Weights of a small mixture-of-experts language model, trained from scratch on English Wikipedia.
Size: vocabulary 32000, 94.3M parameters.
Experts: 64 experts in each of 12 layers, 64 PolyReLU neurons an expert, a softmax router.
Below are experts of layer 6 (counted from 0) of a mixture-of-experts language model. Rows are named router (the router's row for the expert) and show model dimensions 144-191. Each number is 200 + 40 x the weight over its row's rms, rounded and kept within 0 to 999.
After each expert's rows: "comes after" lists some tokens at least twice as common just before its tokens as in all text. This comes from a sample of Wikipedia text that the model never trained on. Tokens count by the router's weight.

# expert 18
router,155,163,196,185,237,193,194,200,145,204,195,224,220,275,160,203,209,174,95,135,164,219,187,155,225,167,130,241,244,271,286,236,223,224,253,276,222,184,150,265,229,199,194,183,233,185,166,239
comes after: " the", " his", " that", " The", " their", " it"

# expert 59
router,163,206,165,152,140,195,140,99,162,268,217,207,259,199,165,185,186,185,177,173,250,172,171,187,208,169,189,217,264,208,234,222,205,239,186,198,267,107,192,249,223,213,203,232,235,224,186,239
comes after: " a", " the", "-", " an", "'", " first"

# expert 51
router,185,175,203,171,165,208,155,128,196,211,192,226,183,229,178,169,239,250,186,157,223,191,158,223,227,167,128,230,237,167,216,225,193,210,225,246,202,106,145,223,191,166,194,220,191,222,277,200
comes after: " |", ";", ",", " 1", " 2", " 3"

# expert 27
router,162,188,172,136,192,165,221,163,194,218,226,206,193,179,195,237,228,199,172,151,176,172,213,156,228,227,154,235,228,132,252,229,253,208,182,291,187,187,132,216,190,123,162,240,255,180,209,241
comes after: " |", "|", "See", " MPC", " See", "N"

# expert 23
router,140,240,154,245,205,236,169,175,184,236,206,221,242,215,183,172,204,233,224,168,234,152,234,203,224,165,199,225,195,133,223,230,255,254,204,220,259,146,165,204,197,186,179,215,189,257,178,243
comes after: " the", " a", " The", " \"", " at", "The"

# expert 20
router,168,210,166,233,175,231,191,167,223,208,250,264,238,209,217,191,211,255,155,199,208,186,208,158,245,155,91,253,189,205,197,218,268,199,173,238,208,171,190,234,234,147,162,217,280,166,272,232
comes after: "\n", " |", ".", ")", " =", "=="

# expert 39
router,209,167,147,163,153,208,227,158,232,203,242,238,248,180,160,191,236,188,201,200,226,143,206,191,201,177,170,257,206,226,156,209,228,260,165,226,200,125,173,201,236,188,194,231,207,159,229,205
comes after: " |", ";", "|", ":", " /", " 1"

# expert 12
router,171,227,209,220,204,280,180,212,192,227,256,218,210,206,158,162,181,218,107,173,234,149,214,210,251,176,153,205,221,197,192,230,242,166,200,209,256,206,180,220,235,225,196,198,240,216,218,238
comes after: " ", " 0", " —", ")", " 1", " 2"

# expert 52
router,204,164,211,207,172,186,165,221,197,199,207,169,216,248,161,154,160,185,191,103,202,204,221,150,151,146,130,247,262,214,194,235,218,149,201,237,217,201,171,194,240,156,164,258,179,213,261,248
comes after: "\n", " Genus", " Family", " by", "hylum", " Order"

# expert 5
router,167,195,168,217,197,261,177,231,193,197,223,169,212,239,157,189,218,170,206,163,221,163,189,180,196,155,146,213,203,188,315,253,215,287,249,235,228,168,162,213,227,169,232,209,204,227,287,197
comes after: " |", ";", " ", " 0", ")", " 1"

# expert 1
router,162,219,145,158,117,230,273,201,186,233,290,206,210,195,193,194,171,211,202,159,179,181,216,197,221,152,144,200,304,200,231,184,235,243,203,254,193,180,160,205,202,142,186,225,178,199,258,200
comes after: " |", "-", ":", " /", "N", "age"

# expert 28
router,183,219,185,220,207,205,163,186,187,192,253,269,200,221,181,226,133,228,182,155,211,196,243,213,235,208,121,247,212,200,225,211,241,179,159,268,205,156,177,166,236,134,166,238,221,218,241,250
comes after: "\n", ".", "==", " ==", "===", " ="

# expert 46
router,183,197,184,189,175,209,143,230,162,235,257,187,247,263,175,174,172,196,158,106,218,165,236,162,215,171,196,209,193,206,284,229,216,174,203,242,233,143,113,230,226,156,156,182,165,215,166,244
comes after: " the", " a", " his", " The", " two", " their"

# expert 60
router,177,201,212,177,164,196,167,177,181,232,247,217,224,236,172,122,169,205,197,170,168,152,216,133,246,185,169,191,209,208,204,239,290,190,182,235,235,140,147,234,261,160,175,203,214,260,176,249
comes after: " the", " of", " in", " for", " a", " with"

# expert 24
router,167,209,167,178,217,237,130,215,167,210,211,205,241,194,190,117,190,189,134,124,164,185,147,215,213,191,175,251,271,194,213,228,240,187,193,220,190,139,108,214,224,116,196,169,204,232,194,284
comes after: " as", " is", ",", " was", " to", " are"

# expert 29
router,106,190,151,184,179,238,131,248,209,177,221,189,237,266,193,189,221,166,193,129,142,203,234,259,217,149,167,254,218,204,274,218,212,215,170,258,221,108,173,229,219,129,198,232,241,237,203,216
comes after: ",", " in", " of", " New", " United", " and"

# expert 62
router,162,179,155,148,179,165,124,185,173,236,271,216,252,184,167,212,184,242,174,161,238,201,203,191,194,193,218,245,201,227,227,243,273,188,173,247,244,157,149,279,261,180,202,205,187,228,160,286
comes after: " a", " the", " and", " an", " his", " its"

# expert 30
router,193,158,156,157,197,268,180,204,113,171,219,279,206,216,184,148,145,187,144,200,255,178,253,217,204,222,177,253,241,198,261,219,235,192,142,224,259,152,152,237,229,104,148,189,213,202,252,241
comes after: "|", " in", " In", "In", " June", " December"

# expert 56
router,188,194,165,196,211,249,176,185,219,242,192,275,210,190,214,208,175,224,153,139,194,181,177,198,242,192,186,219,237,190,193,232,253,222,149,256,221,124,159,224,237,143,186,218,212,280,194,230
comes after: ",", " is", ".", " with", " and", " was"

# expert 41
router,165,191,216,220,204,178,214,193,176,223,186,245,230,242,160,149,116,213,185,167,216,183,201,197,238,244,141,248,228,192,223,209,278,158,201,224,252,165,113,253,195,196,170,159,209,196,208,266
comes after: " of", " in", " to", ".", " on", "'"

# expert 42
router,156,238,144,234,164,207,225,165,214,194,239,194,236,176,182,209,202,202,134,168,141,216,257,187,228,168,186,252,204,223,224,229,252,246,211,242,219,197,152,227,239,141,159,200,217,204,179,240
comes after: " of", " and", " for", " on", " University", " &"

# expert 16
router,158,199,153,229,214,243,182,237,159,228,266,176,212,230,149,221,176,233,206,193,195,119,291,156,207,204,158,238,209,258,211,242,284,156,146,240,237,186,177,227,207,164,188,234,231,207,193,301
comes after: "\n", "-", ":", " information", " Binomi", "=="